From a checkpoint of a small mixture-of-experts model trained on Wikipedia: width 192, 4 picks a token.
Below are experts of layer 6 (counted from 0) of a mixture-of-experts language model. Rows are named router (the router's row for the expert), down (a neuron's output weights, with its number) and show model dimensions 0-95. Each number is 128 + 32 x the weight over its row's rms, rounded and kept within 0 to 255. Numbers have three digits each.
Before each expert's rows: "raises" lists some tokens whose logits its average output raises strongly, later layers aside. This comes from a sample of Wikipedia text that the model never trained on.

# expert 72
raises: "| ", "- ", "– "
router:127124082123126115157143119103156096080164179178185103154097127157113158106137106090088058136174131129177120168154113092161109074123127082155139093137175132153131077097113170132180139098178150147171195097163132106157127112062144147108147133070138146106104132171121075139105087187156177055
down0:118097119183106116051158138103184129115153143120171114137121171151176141137112103196172121137104156129170105130143102133057148096104134098157112112116138119080091113124070107083092190166159162109150105170139125040140080120155104139122091129176116109151152150148160141143179127150178072108
down1:141173077045151097173120123135110166185150166152096070107187125129141124127152149158135134129155134096153077113156091079130076137114099136112057110166135128111114157138159167080161162086160094140143092119111090189106153158130116101085127127084089155109138100132180137139164123155104158079
down2:078089171100083119164101117142153116148095159123170115097082067074169138167125124135211163173152148076147115114119201157184127140112133109127076123191146088134044151104093066124111111114197091110163194102120142179159087138115063125118149108132176134117140135105133147135166141126092154123
down3:153125144160111061138106171141074063068085098195179102114174150124113121148198131134117155094175099159109134227073101125170146097159205156143142134123167098138135105140063147156079135139189125121136118091162122146091177062106175128096131076153105053088152121161120132110111121128099130135
down4:147053128138075119157132173161155078116117126165122135120107177135092135064051180122142109119202102106120139063125153121115159151123155114078103095133132130074120112116145136098110150098129118067195063149157153146172178152139123205127109100133058173159139161125079144134131154066109151176
down5:134092134169121145133176093139125073176134206058104133118129114104169148096043152161111121070132066142085070104156121096140127093146164122104099154110154107175113145125167141138126161178143141119071108136125107140188136120157122129130172114121149077081144128095116222138102097127105125134
down6:144125132134086185145146087138146177118070090128098192157158133130102105126120127029174139146082128124159157201109132133143130093146147138111192116108131142122163121095150116122192153160099097184185127131116135137112177106112170200155159097164100116112146091138087125085097103102112090122
down7:101117100090094141076135138133031114155173132143140149195105086207073161100082085023114166179066155086081125169134115060110134095184139184099159087137180102072128081101139110117121095124165141167155124158109105080132150137089166129127157159120181104185111153148126075180122137151190186178
down8:109143180121096161094130107126147083141113112127095125074142069115105211072178130109125102105174115114166159170194063100122129149065175148176097111143136096126123190103122129126177117131114146122109175093126111117118132140193090150114089193094097142114065098103093103145106109117064121081
down9:134147111136144192156091122117125169069139145152096132133118129123176121120164084135134121110127169182109154043069158120140090109134150151113120104137171174149135108094148116130176162187105080191097131136153095143129119133075140058118155090162118130135138116076153168153155138117156107142
down10:113171141109167093144113151068146086145172167106100145112124131193132128102095131141090119111106123067136157092142099135142104081135207112083159112117125144145112166108098117107136064120096159115085120130143085096184181094112148132111131159124131159123128192097123202157091149086074117180
down11:153159114165164121179112166053091152158061114154077080098098176173139154085151103150113086165147151117103150076152146150098131107125130081173097123195094157082088155112143113082126140067126130159103085129127155163099115144111183182127135174131072093098104115077124142128106148151187148133
down12:114124157133132071098139127107078133198163114035154123107081077158180095156138149113142109111112184121148072162132142093096155102147133109067089201132143134043164147132131176120093130111135129136128063147137148084091110167120107163165107123148174113158130179131184131093114106118145196138
down13:124161179101070123131192051108082149128113079110154135101111124143122175173115130147112150167149138070178140109155142128072135133163097176186140167122173147140088141157165138106109141129145106130107095164127095133112185121128147115076116089120133187146117079159144151117188117087141108169
down14:081155115131101096137109180131120099122127133090242132093125120117153137151164162094172156105041132174150115173118141134143134066100148102070155169130147154108099135149153105109122115172070138191096188174187089078189119117126170188192099140090171078084149133097169129119071140153116103141
down15:084167153102175118103123145148113162105139084103117106154150077150151095118107195075119097173125137099171105117120153125138189069101075092043143162115129111134104157131126144166143130139102169028065139059143173110134090158119158119149094115080149109157176139071097142114154134157116162145
down16:085086162139123154093113108122137106064141190139098176110170145081172174121158084165150154103216143166068128179161092119170137154116118141143148130060105129060168056095077121135146141121179113148085131114085127144078115195109102153087148069106099132122098114105122186162149155175119088112
down17:132139124107082179134148140108126090135124123146098174112127190139145119152188138165087046110082127138158117137160155106162140130134093193114111093144172118136132164137101162157112090154176126118122100140176129144148099130140159148140083133103131102073116103077194122084119091148088064128
down18:149189129108136113154180182214178100124084128051166142144150069100155102133156160139129116199105135100156128075116106126121140126162133146159067182069114180110108129136092150209130168107131141128102121133132098140175161137150199037144142130141115125122133140138129083107125111108152166140
down19:166129117166099122104167190112104147122096094091129150085101143154129140193110103121137126136122128149042091106130109117129122121145116136227103071128180116148137127122112103151169070093112141107140149140155189086178058061130125148097195119098088134106061127127077193115124122149099123149
down20:104112144169130177130161101159126190147113100167168100180137090105101122025093115176167144116199117132143141095111119108136160040163151106148103123157188051092137156098115090088100117125151126150131104149127180111104159104076081131154129124150153137117105138114142101113093050165120128093
down21:080077140118136128129153097114167092118142092194102061094102124142055107111140133186172137158113131108155167131094135157181098156141184144143125165113097119138115171160136077162104076068120146168110137131147109161103183119139122100113103129177128150129104083097158170155089135106141143148

# expert 151
raises: "ising ", "CA ", "===", "ović ", "ists ", "ise "
router:163133175160140140199152052112142130177085117162125076072208091126141174124091060141116125088136121166119173162122112151164141130197101125146095140131146102195109136127071124073120136108143128141171042149096106106116135166193125168140148090126097116123130077192107197119147120066162119140
down0:138115123139116096090149051119203137141096120173077141131133151157235130149118085102103138118166146095139124107081133143166150195209074117101149079127117084137172154141131131069125128171159132122125156127176093180169077101117105174098111118147174131088122090126079082134142112072180121185
down1:103118160100134187160180105073148148105154158132173126154055124078144117106190163076188096124117088080080177128117138120094132113185127129076107142104080105095155079135141182121141104166117071082149149126152187140128113101150114088141091222094103081181125142093163076156123127127186068108
down2:157111131134149124152112133088134114105082123154159117130147142170187142150130077115073098102186125079098102108187140126097156185149053163086123106088151094114100126091116103145160132130144144154177117169101105113097048146131104164181155154173171093133095171122139158080160114152201112156
down3:138163132105183165134120110138154099152145151118141104152124184120059161114113064167101146122057169107092117113095111143139174102107077124115066115163083136123138131139166213186075141089122156107102140128082133086116133098114098156102144165111098189160154115143148128165093126111090119136
down4:097090152083082094174072164216174161138145139168160089077145116149084164094125157142111187127165160175149165115110108132159133205162129207108131115106055160151084112092100062129078132143132115122073111128099166154137093127094150124108111164123140073145186170195053134139135083145158125137
down5:083119099101178108052074211144114173053116144089162140148128170089144121139126088129101115107135170132125105206132163096077105116128124145147114167044149168112136140153162123151199133160154190132123078098141147105103124185142149101099094150129083084188140130123194137101142106135060076134
down6:203140115089098110140061117021096185098156146130175145105111100186196135132133210123123115136097120156115104174095124134160102134156165068057091080187124116132053105131117089122137117122152094100095123106100116132035137161141145169104138135132134139173139108110134188176104143142163094152
down7:088114168123142108139100155085140118092153142184110140147114100093145116108167076084110176163147145136110151102098154138149085153115111139093167128190063181113141145121161190078095149047139156063090157099152158083128113143105133148098101142136153113082105065157104102068105161150069157115
down8:150037154131142140210164109184121144136137110107123136086130160174148149162127142106084189147182151170134109168173096113147056139141146173107167096121114162141097133133122125090141121182105116115136121144115214074046160151139118109103182154106108135176135133139104088097128136166140053123
down9:103099156096101157085127143172155130177101147128143080115116156119109157175082182114161105120127158048105047159116060133147067141160141187121085150109113156137159101132175140149105126173069181110164122132121070166191131128150168111132133166080061076126129123122139155135143097143099137111
down10:086094159128137175105123115121148136152073191087107120164146166097109127055151151162109155140092122214107128163131103118128103116134074082174125118093123151139173143111185139106127150126075143125165148133181114122187117102099120143158119060155144142135183145054103164126108165101161185150
down11:107072149125096170120125143137204131121128146167130097117187112081197125087176059102172140095085188178154147218138149102177146176097148115111139029163151103194127165162160113129102111110123147125106118078091168122143100182145076145118125142099119134097106127126099110153168120153154119142
down12:142125131104127176123134121150103175083076142072154136090128126143088135145125128033156098134121132117167139150103173095116099140144119107147191122110181115085080147198145119134139134127127143146116176125138098148151170155146076118097093100149213081109231107147110114119183137104133081150
down13:131099147139133145124150079149084118107125173138110142120115138163170131116120123053233128118172079174066073112107145127151115171135159133127125126089114144064160143125146126112084176153124142160144061166152088145135125134112183138130135148105161091159141154099110131171143141097118128127
down14:098104106115108105155087104072141096090127124109144067128189118112137181128114125128097174080118138081145105164165129097158168069125097148159136093169142075079108134154162122115102189121134149107153161193112168120094138133124134131151121105132099107108164195082161071146140148118164132135
down15:101142080114137172134121181104111180067092127083153156129136089120105123143088142077073122121142143138130198123062118144124165098082179091161122180147118146083100140133113175177109201150126092069143095118138140114093093115112145175078152091133120149097189099147182120133109129146109121097
down16:078147134138129151106162122166152179114125083116130149069133050101077131125196081118164175124159139181138134142082102102104136101119087053148114061109175149121118157176135157136177070138146120132108161124142205108115134149151156094086137050097074175126097217160172082163118149119112130172
down17:101102162105072108134173101164172156123145122138083144205138073133154126130171111124140146144090117093133107111102130145135124047089164102137149178091122151135160157162214139161145101132095148165094163141152031176046131093112170109096077140138147141133139117160141130162179157091163153150
down18:107128202104096094109123115107106164087143177080130156139080154196186111081184136137157129081103167106141150105128155144161155110102114099188124052152127115179145097105142136146086185110097164157141112177173091150134139131125159166099119142136119095090153150125152155140133089152173145148
down19:110131138098152135176095134125104149124122171148100134165104128106205131104137120144112180146131091085106178164087086174095177099154114137073133117112097107189162199171123095141148130181074127111134092171132092129112107160070118132171142136128106071178124114200145122127074121130133123138
down20:119114151133159115099169118160090139212093188063100122126154181109163162147098132074110078115119111151109133185129123071085088162149111088127146109146112127179072166159133140078210090171107173153129150101117122127158165105137070185082123107084154099187077081124111164142138099119142149127
down21:178102171122158055120088134135128130106128087168186144112139087131119074139104152120122121113122134185187153116146199115091085158107142104157090181125094137111113125088099073192119155146118149162102136066170073112142135107124093045139097166161121130118152145102156175129118115143130108143

# expert 189
raises: "az ", "ain ", "ain", "uck ", "ree ", "ev "
router:173142074113102153116115106119172153124122142111129140084105042144096146115149106124072169092106125143091145149116176157108207183116102121100147104102175112082109096123111058126144145148134175136175127170176058163130085131119121090092089162125077139206121096189124128090185121098153126155
down0:108135113155159118153129103144156130134132125099150165124139145114158128100181100087084133092153146127175188131148099120155169101137098167104136172136137139152134195100138102142145114110150183113053103083195078122142064104110171120129134105201118140157082177091076111076096022065186106134
down1:163098080138154152143131105117115103123143127103106111090116097038192145121098154130117107074173183105133099111157122108190154124078127143101175077104186123153076071134140132110112136090099167118206129107154121146100112091167115166131093133119186070144156127077128125113115140120116170083
down2:150119106115092102132135127074173172169104107109132090178127158120104124139129178170109121141095128172085144141102079088111138110178155077152141149109124161133107128111114099107154090100113126141128157143107139127078105095149115116152096180172091095039057200143141134169165159178120108108
down3:111108179149146147144121122147122171096092127126116146072141157127161126143118091122145154132106170131111106153125171182121150083161135205176153145118120135184133153066114076131069140120185110143189087120127114110106135192119082096146092128116130092121156179124103101128133172120174166090
down4:086114118145120109119125097179139100117163143134117150110111128171101120136174082141065152137108096114091156116126120103085064138102124098089225165168185146131085096130165144114149093122131140121132169117078137087132110093136121103127138182154193154094133148180139098112088148121125166173
down5:123172094109156117146116153144130121085168191128089164136108120145131101126136140130062103180103116096145131119112147072157067150169171174158137064111117158195128078150121142130074137100133105096149085173154090157124163135146105097086116155197125127131116117177138148123093120115097204107
down6:141096122125169179174113114181137131102073154125149073172099103177100118169146177202092113165158123150135107120161109133103151141154085168157144192153086137074157071125166149119156142107124173122080125154138083149151136164089118152100156102150112091123151159142148179108096113118121098154
down7:110079146159117175104113094117117086109147138129080102130146185110190099083136129122102141151089143101185137131136104175178048103129138102075064155168098173094142097128113120137201163137127068163152142142139088119181186111115158092083104130141098169092162124125072080141142078145098178145
down8:075119132131168133096113108092111114098091209161107151140098180111118090106138135129174148124129116145083134183145125172134183147083136190166086098137132120166108157154167147059109140111080107187141087127126192116125124139116065124121168094137221106101159118180112129082095192056123158097
down9:104124133091068109178180136122110175121121121177142153172151074123166129183112085088114136142139152109139140131100108053109108188139154254100144127142151138098123119096158111087108104161159141087187117141140168157164099143153217095120149151097130145082172147109142090105156098135140099100
down10:116110125147126143085114109122108113134091157154113132165134175125124086143181102148148173095099172134172132116098092116126127128118159123168165079103144111133098143109103114108154082130130171100103088161146134127167146129086068100139166147158118133195092118129157011083107118148081084127
down11:130094124067152090160130130124119133113104112170134121184141111059100129065111104112162154144127188124116152128118172160148154111087100131124144121106132158140126108175030120155050106182121087114056094148124135135107123138093146209124152092115132131143147108194116134137101109108152106188
down12:125190080067089123121146059166175117129135119117143125115139128104127093232158151096113096140113113108152125132116136117068113131125147139118073144138114185172155128133083089150130092133133163124118231142092097163159131104143136177177120113118150116080093150147166191120109156087092123105
down13:145117100127105148095130144144145132120135178088149142093113095101141168167150130122089059147093144137154169174106161154156061135174161089094181112145122141135161064156128120135091170086223132085128090105067123124124167092156132109087139154135148160130113156159131150092141144115117126092
down14:179127133075110103154097113074128115110155158099144101166098129130102191160068185149110105151017131150158126097128133079151154172115130095128117155106151151092097127168113152115170165111129140096145187132138132110166103119159132204158132141144084120146144121127138167146169110132110076172
down15:135091113100139079156110127141083159166127133128163103127104123128123106130123140159103161114143142138136133136164152154115098165100085110081125110136157120111120095146190132088223124107174162087145179136147146195115161081161175123130162122070134156057120052144123169153118129090110113160
down16:163130199077084066139110130142095104130088189138087132121119092137094091120161133080158103115146124155137125141119141148099135150145155125113120144146098095102116102129201072125126161168148153107183129158127137153150061126163121132145132149177147167066109151099146095140136151140112116042
down17:185106080130173195110084097137122077081141145075145126093142122123134167189036165168202129102133160189122173126113135064140106127141155178191112128130103105094128104095168160145107102113222155178160110041164124092189097092087161148116099120161136165151169083116134141060091059102141159131
down18:155207128122168164154152112175220114169117076101099091141115094124167154067114117112166125130135171102169093101128120095147114061103160148132100111187060125117114076156149116106126096127143145145076046128067120103099190092113163200156073119105128145146121154094140127176160084147104154164
down19:159091115168137182168118115172111136142210095117134140126101093124109113122095115134091178063085120105134148137112124164122060099093133133105150073171153162131095162083144150149105116187119141086138135141145154139115094145124132095180139117138115094119164140076097169139125174064138143103
down20:065154191143070160186073097124129153171168124125072117167127086122080133158126153132118141197112096137141103122166043092117130135161139105091106128096107133126094116108069148113167142115055085110128153120154115161135084146143137146157177183123121140113110149131156121137134088072146118132
down21:122143138075136088116107145144176167127191141085170114136129115113115158213137140129115147100168061168120135207128107135140125136161140116111144058163138130118158053154096144100111159108144077111147140162107156095061122120117144072152124086094132141147114144133129105122068166133080076111

# expert 49
raises: "ument", "housing ", "direction ", "hood", "hood "
router:137080125075106087134126110164095152155128136125126107095142137102144142108138106106110161065116133123087127120162108170105142170069111120162159141109128210130140078079137185091126109119126120153085123179165129148130088074114117130170090168172115107161151137152152048103170169121123169108
down0:175087142163221142126147117155087103103084135131156162075100098157147126111122201143114098126046139119151159117082134138144147106164151119116108101106131174160147034126082171131141109139154141118174102130152144113132093089103148107125098187101111163131101048182136183082112068092135104150
down1:079131127174141160107201084135166094191136086136138142118091156109136162099192123119057120116205152115166148151204095198147148110149162151088206108100115103160129128147125135141095108181131159158145149089100101139123151101110107115126126168130167092154134105150140109152091108162105147061
down2:133139120100096168154120132147115103115145139140143122124126117078153109096053172168095097069172184142181127097115157180136069127143095115061114166106178112139160086137118162114145130125157128084190087104138107127085076175121199146076125083135153097098157183114100133154145145118134133151
down3:110116183148113115188162144121089158142150127145154098150135074130106137149099053138144179111132131169117076139166121108167144090117099132120170198162148124133114164099091156121097198162120103109126135113075181174120113093183158152103121146149130110138120150202123119129014161090175125155
down4:113151142143109134216119141093144084157111051109111120137137109125135135108121164141147073153139130177099080142158123136113113084065097162143079099137086120153125160101113097152168169182137092140095095159138124138164147170126129139122163142103125065114158176123124158108180126131125138186
down5:146129130094157139177113081123099118095148186117082172173127124133123126137072122123073092100094165142111118097135087166202157090132156138163116111066132174121076083063110173131080150155135128173092185156137128169102127113176173044118159083122125089127158139131083162073119112137163140113
down6:108135110156119146124157179166059140128147083089094102114128067136156166074072127087131197059092081061138132136153135104134136148145162114107163121114073173131137085174127127145143154116169131145151126082160157178065150142121170048117162128109153135101083094095079128101160157174132110163
down7:116121143201115108118078128106144096100122058105175145126134099125150102209139069137115169104147137129105137137149169102149156097102114097156171148183151151139161146127108128125077098061194133095159081153108125135069185101166129134108085077168156174101162149106173133100124130138097145092
down8:190155096132135022163165152133103112120119103129134156133136161120102137117124177099169115146184063154127144145117134138102137170086121094121082135127164142155143152101174119104185161066070083147078118135171101118158173171122152185182141111150106113125143118122122127166104120108109083110
down9:076145128115152116140171113158188126097109155057160120092086171159087132159119115189140103174175139130126091080114129141129145086195164154119140126098082077137167075148094103137112150157141129101145100127106143142173200151140143073149156104115136171145134170122123107133163131116115160148
down10:189096098146163111138115122148154108173206113148177132128103113158113072163179162144183154146156210114102152080118132201158154105081091167140137143082125136129164079101127125122180111136134161125064172126150139124079081149138111147127092144087135068149136121157118083109135159126127184138
down11:098102082172150103064107111157132112116133127161136128123153165097139134149141110166075129097111073114124130163172108139136092134106209114106158104123124144054132165148118153130107118152131186156147115134095161098143117160102095127136114064140103133121126153098163157122083116036051112129
down12:114156141151103066062062121045156118088124126131082123130190106083105102161155141134096127202150140124148166175128099126107136148136192094100079120146158139168200105133089086086142094120064133104092154155111148124073110134143131115138119200162148131067148161114100180178111204107170098103
down13:109128134102114150128111136114131131088136188086179139115147113098078178110104172157127108147158155127114115166149168160100104090138111141091150121155133083089154148062063069144139145125172143109165087058098180155138120101136180172095146058086191112147120124162123153099155081084102102089
down14:110130116078123048118088173158132210167158129148186097124156116094084125123105071105130150109141089113117154134123081151111109075139121095076100126102101181115156166128089121114145143147071117156160125172117062111114118132104044166137133080166108156179132182108164071148183184111177086151
down15:230174087133133119136153093078067131088118079098158132122082165151136114119132087164098149130067079139150166127118115109119108145149071144145109105052131136124127117158097098094091115174107119146149105120101104088154087169180173133136173162152124101148100202114114112157155134203142152142
down16:167102116101167130089112126120140119116088105115106089081104164163168122151077138109140187107163139114164142090071185081149083172192097137140182128163142139153098098173119118182095127116119196128120114126142135167102141149142138110069156057141196113118115092148113127086166152155138120111
down17:095084147167122112085091080175128148144120067114137084072111131145179160175107150187128147084147190179086125148110149161142140121118106118063149107115129135129108162085100099086135103116202151150149160136109165085150147141149147170115138156153104167137061091154080151149155117154123098131
down18:089146091167090145147126129176137147121171106126166146091120132114127149120122087125137108087119145099176081172179145200163173042125162123121139157187141131155088085129126129117121075116095202061147114139116163138131105066112104218162196105142163169201167118115139156099155148145120150108
down19:157153156143193154108108123154120124126134201062117192098069177116126166055151109140112131121153138114097126157155119134154119138105197106075149147146137134123098089107109095209075139155136131107105112156085090145151206138119142152137151129105165149141102169162079135132128130117080145165
down20:106084089145064182125158097101163067084185122069145132161081192108143136161172122167113120183121157099137100160097100109082075160153126156145074112114147105098156159127095112211118144149078120100104095140157129115129138097171105106090129163148081155155149090125166115144165123113140088132
down21:108137098165154157075157097172110190129136160134117089114103184088161163116157105139109136089164120170125112179155132133087193175117112143053099162082141106127093115075146113114094117104098143144204117087121174140126109071092113094128096155136175085139090187102133139110133073173125091070

# expert 144
raises: "ken ", "arded ", "ata "
router:104141135138119158144127136147072198106160169141109090135161130080174131112117145147163105165148153111134215165077132085150139176151127133111162135128155097147146139183079207117100131161146133118196120137134116098109127140124111094151127079120072120127174103082096094117137070145132172120
down0:110113100144187100118131125094119083173148105171124127157177080089065132080141112172113075190158144125157111162173105142131105086124149169110100191101136139122168121158085069183153163146132136119158105147096158098120174109097119115127112110147170127126073089115185071161153108177104155123
down1:187115033110106112117110173104079103164088146139162133147154115106118216133163132106127158140074132240116123070146148115118123122121156144142133196128120128117110121119146132112132123121107124092172147080093102156158154161114155079076151169057107199141103110113105106145127112178170066136
down2:138118115039077113125174125064186154112091103134144076138181163091143181112096135143190126167181158062111170189137171129052117111162161153111149138148143146157103168124115117165111146149129146141134172102093091200135131181160160124087173139124142170117056091147175097101135185155138119124
down3:140140066090214128134076089109154176118169098091105101078127124139136195152086171141140130132166142153128157108122151095128091134116112058072165064112081108072089136171114084128108128157188113114109129122129164131191134131153135143088105100163148184181077125117137167145084091118116129043
down4:160121099123155116116149121118141096079096152124131146091196169104190105102176072204188097131142079042158141107120167107105131171114158114116166111089139194108123136106173112170177124148116104080225193114154139144153134107162146145139154160104175118141137165141149141126159159122136157080
down5:150127176136160073104173181132141140132107133111069140080116162131115056165118150115074097148108153153080150094097177186177168105103135114153090157119097130133189161140215108109116098091104163098101158068133141125070095127146155161112130119135087074155150169132094094107168137147183129193
down6:162115089140121159110167186155141150123134124098127154079080089153176123159075132161125105157105134153182127096096183114112066135196107180151182184162120128097136079117111120120106111111189179114122107117106119158111136142112206137121094138110132134144151067118113192120131141090184124100
down7:096154106183090129146099134113171154056101144091163111151123081102098144126093104132101156195169058195148112215122101111158157173120106133123048130172157131111169188116081126091109130140082123114160107151144112134180115184065131118109080119128091124144198111149129114185111096132081072072
down8:175110039099149131155157177123129147135123182136136073132132117120128099142147147062112096117160123126161114136164146100149148106136132122110152118137095118105075084145113093141130145079203157125186131087137145103158146115075189115085148098175167148061118133121132208109115131114124138124
down9:134114173093129114125094149132131183135212125114087167073158168083071210104101171160085065093169093083130068158079105162059138210078104174140135189104093101112113120106098107090138108114117164137061097079090155174158112080093096182105126094122121124167137100181155134148098179155108078169
down10:117155092199162118148139090077103206127144077123164125077089153163161134091134117126133129098114075165090135122083160154118149159135143155136080092095105163100163149140061131132102057155172113060146115127139110118127150159109119130089162158164137097053078125183151127098155100143172156146
down11:096081131150140141155117140073176150067160147158139145104140128158182085105127167149113077105136072108135092173108203116168111122137178104160169053081173098096116150121132143140133118172166110162170181131159149096098121140096159185149087091136135144117127155078137138105148123190102112169
down12:091085182096147106141154070117112145094137099104148131164117178089089123083112136114157135133071150139131147144090146154157210113105126126151139076125121154135094136134092171132066133135141163121102193149106109143117131103167150155070131129129114167125177140181125159105116105071102107104
down13:169109136141135125100129133138162102149192114115164134103152139145116169104103083156121099162185112115154112068120134157112126133160096109101124136168130104113124129124157082088112136119160164163137149133140145119137132114144161060079131111193178122186101127153133130130129098102146079104
down14:090086164163094123149077159131125088130113137096149147137084132120116098134124111168185128125166090135152106150105106109108135152117131104173158144062061171149161164102087145131167119171092116115100154127120088094126117116130131183155118114135088099177170135114097111151115161104084139140
down15:074092137126183104106087125183156095150116122106080144174199078122160109114156125113094124096126139104144162139091092126066150096113189130170130140139127143170128127096139141137114120096021123140106184118102149137102172104134148098116129128226135136108134156156142102172104174139143087191
down16:104101118161073080108127197123116049071147080139132149090166167104122104121056139113090137135090134137132146084144105135128122095098122110148134103126063104167125148120161149143124108106155108140113108160095082114106166117148134137133183169092161137073122160118117183102137100143116058195
down17:141166136120101144119096105173137130171056108146161180071140110118138144073106174081151083139071120096081143159090176142150068120107108179175136115100140138141125122099041113122110144066174155134154084173131139184117112163202102181109092172137160089177149147112123130124142131149072083150
down18:154119114119180114143138184060120125168142109100137141180120134125083118091176066115091111161165152126169173115193071131070067132127176089156123153080070110150122107168110195125135129175121108137114175121137173078121093120133126127149138183134144179143079120135081129114149107128154150102
down19:099126113119029111145166140114121188093167123102096130173069202094148100139139102126197192105118084068106185145121173119105101144116123162120138083121113082144114125106127107147139123141204128191166125159099162160172165120106093140179135098127098097188117184131064098118102095155131102184
down20:110128138169090104160125114136108085107136147134173123120078173057133129136073165124140125136076128114052181110166255169107168186150129144155155134148160131108117104166118120109082130146135109181129173081160120181141108102222112088164165134141125156106124125124099193115117118147140068080
down21:105107111171160123108158115145076126115150134106137078108180125109118205109163114114123147130098236116162104136099160128175124110129108117134101122137135089127152177135067056155123139152144170131140096128126186146086119128143142168115129088119154140072090129121110113140165165146109132117

# expert 136
raises: "list ", "worth ", "ović "
router:142104152107103107122128123078172142115130059194108112106165144120157123111170110156069139123115143152115198202087143100157160142130137165207164118156118135087126135087114073101122112141170130087150065218140080161131087149119142070181157130107165087176110104146122150132137109152115175090
down0:068158086120058088130106145194108098120138113100185098123074133095101135160076140143101129154131169074110121099178103100201167141108124123042096144125107154155137097110156147119092113106103121116153105169116158065062124159089168119154117110140086104181144149134116138134156134109131092145
down1:102150127128133126112097169049141182185130127153137126131113143177105153151098146151181141112114102116136118132133062155131108161186127090137044108138101182104112116113129149145183085091058110092120118148144108115135118142112134122122120157185075091114114134155173085149108116093091133084
down2:154209130160158136110127189112055149093057143067118124121129064111121156108149113104158138131159125130133116182104077119128107155116108106088118189095157109136101171087102067056148119173101110204092152124116146088172163141157158152095102084147170119094137121134165088144143179184151105121
down3:132111111129176130135090093079135111089132116098124152145111159129141149137080159134172128130160119098073160135139142087133171175128079183188127156175097110059098072094151189114115161106131196100097167147132106131195102095145069096113090131061116145182093092114118152146132107168193171052
down4:127125092178127179172096134102071077123160153121122160127113116101144197102131133166075125153147129153154129152104043155174163150137058174115136093136087114135130108135057152115135133106084062117141109192111137103116154155097145089128139146162102046120152151095167142163059156116155154149
down5:126092108150149142148151105125162139132208141102160137113082085108100179202149093115123077137114076172158163208169119129102149156077128161086162144158144150067156143127089134082108149118136174122117128146081167134136192118152113179126101117155106152128124128094088053071110117138077124141
down6:140120140083135130095119125134103132143134129148119127128169128206163105124122090169128164087158113156103126139121133161133148112179175123148150146084087136086164150098147159129158133105124129108080093103132111121097181130093137182197109162124074105106172145139068072147077145071185091073
down7:090101111065125082131118117105109130139176089124105136131119104081115092160125119126073161159169090129103132141133072127158098127157108146123111183173121131154129115148095134139081114133030150097098155146193123149126122112141159128188146187166098137151160184130112184133149143088110108175
down8:125167111138137139155146108156118143169147137121118162207138159059118117088045113136135135120110177135142145091139122083084153178114090130124103091098147144130146133116111149138096125104131128132158177091166121102164138113177103121117134126134135084033123130204099027113062175141120100158
down9:127192097095098154116145134137130135086159154149162127152133152077124161132104093111140116114134146133135137056113126147135156159149172121000142153154133159097121102101136132122162170115092112119122195178106103130122143138083127134205084159129098126073129160124089157111148142123162123131
down10:134138129152079088178105119096132132043102118138155146115143113158147111103094106134173139133126116145124068100159138123127058123129118161117132126148082186096073077098124108059136147127139157175144179128154189139165116158103091139179111135182169101150181139090179184100149156134138145179
down11:097151137135169080152090112126111149163114159053119128158156197128125089129108165144186147150083111122059123156106111101174126136140155160093106166097058147095100120108200180210139149119150170148139132124148112126085064187114130091051127127122106122128130145143129116128144122134106145105
down12:157100097052130171123147081127131127126144095134176117093135133096158174119095121146152127129083136179115111133104175162129135133130125135171176095126111116073144082129140094154110146113166141117132208046167161181093132169155159175149093141108119067116148139138129151120142143140141164057
down13:169165120153189101115108147049087053136137126097120130098121158089159104181117176216096107155144105126140186075095087106152125073144180121130126173133135133121117112114143131150089138123153174183079130178133134205107139159158134141137108113178081148106151097126155142155105130141160107149
down14:068140103154118140145147172206167087101118126097161097163091148127141127134108161141117105140083085181101104109107127067122146195130167095130146081099112094144132156125126118163121151152188147143115158065075176129101161163118175173129154149150147120119146137090117143083121134129115118142
down15:111096142127139144138086158134097119139144079086120134119163110084147113155111072049059167141141144125137130175169099119143110106190146155108108167135106205076137119145152106140082096184146148110065181135133155139139140050134094179176129125117098139088144140102112138184089150141129126120
down16:139093163156112169132139158137193128160130069039103109073125114118080139180105168166104129076141111133106133169109129091059128147134079156169126147127117140175127097122119140149176137117168172116160111123099144086104194119084133121130132106162098104143091135125105166084125092172185121153
down17:085101080134110127163141121148121118145162205142146147118131143069096130111112101109177147123125111154191181119123075181110152107097105125131149133099097166126127075131107152076175122183107163135096128147140149187108141143145176149160126150161135117083138099106105177101104119101177113174
down18:164115127154148153143118151107079161171124127062111199092106078193112157056161166218123090119153149143166151091098105102149215159171138126118129126081124117146118129142166122137125089143131125177127108180133178173074040153097167056157124114111170133132095103130180193110096123141104117132
down19:165147118117110118079151118151142126156107132120109121116180160121116206089103095106123054129066115123080137119161125169154132119105098090136090162159147143077103177076084084176132146099144125145118119183113122082129142127175098113143114134121151136108039149131122128154127080151103192093
down20:026132117148098113117141115165123097143142147096090136128148195181130062053125132182137203111151115114110109066095134100130132148144159157181083121085134030087134183089123129207115126151131097151162160165172098130055117159149137119128164140110133134184138139084131160082146138120111171166
down21:158152093148160141131112103131094095104142103167099072179129105075124097101128174085127062117148154147093119070115134161173119079196163114129111108135143125171164200135153143104052144101140185138111062164124136190185072080135146169135127160112111106096119121066170153154083108103110105131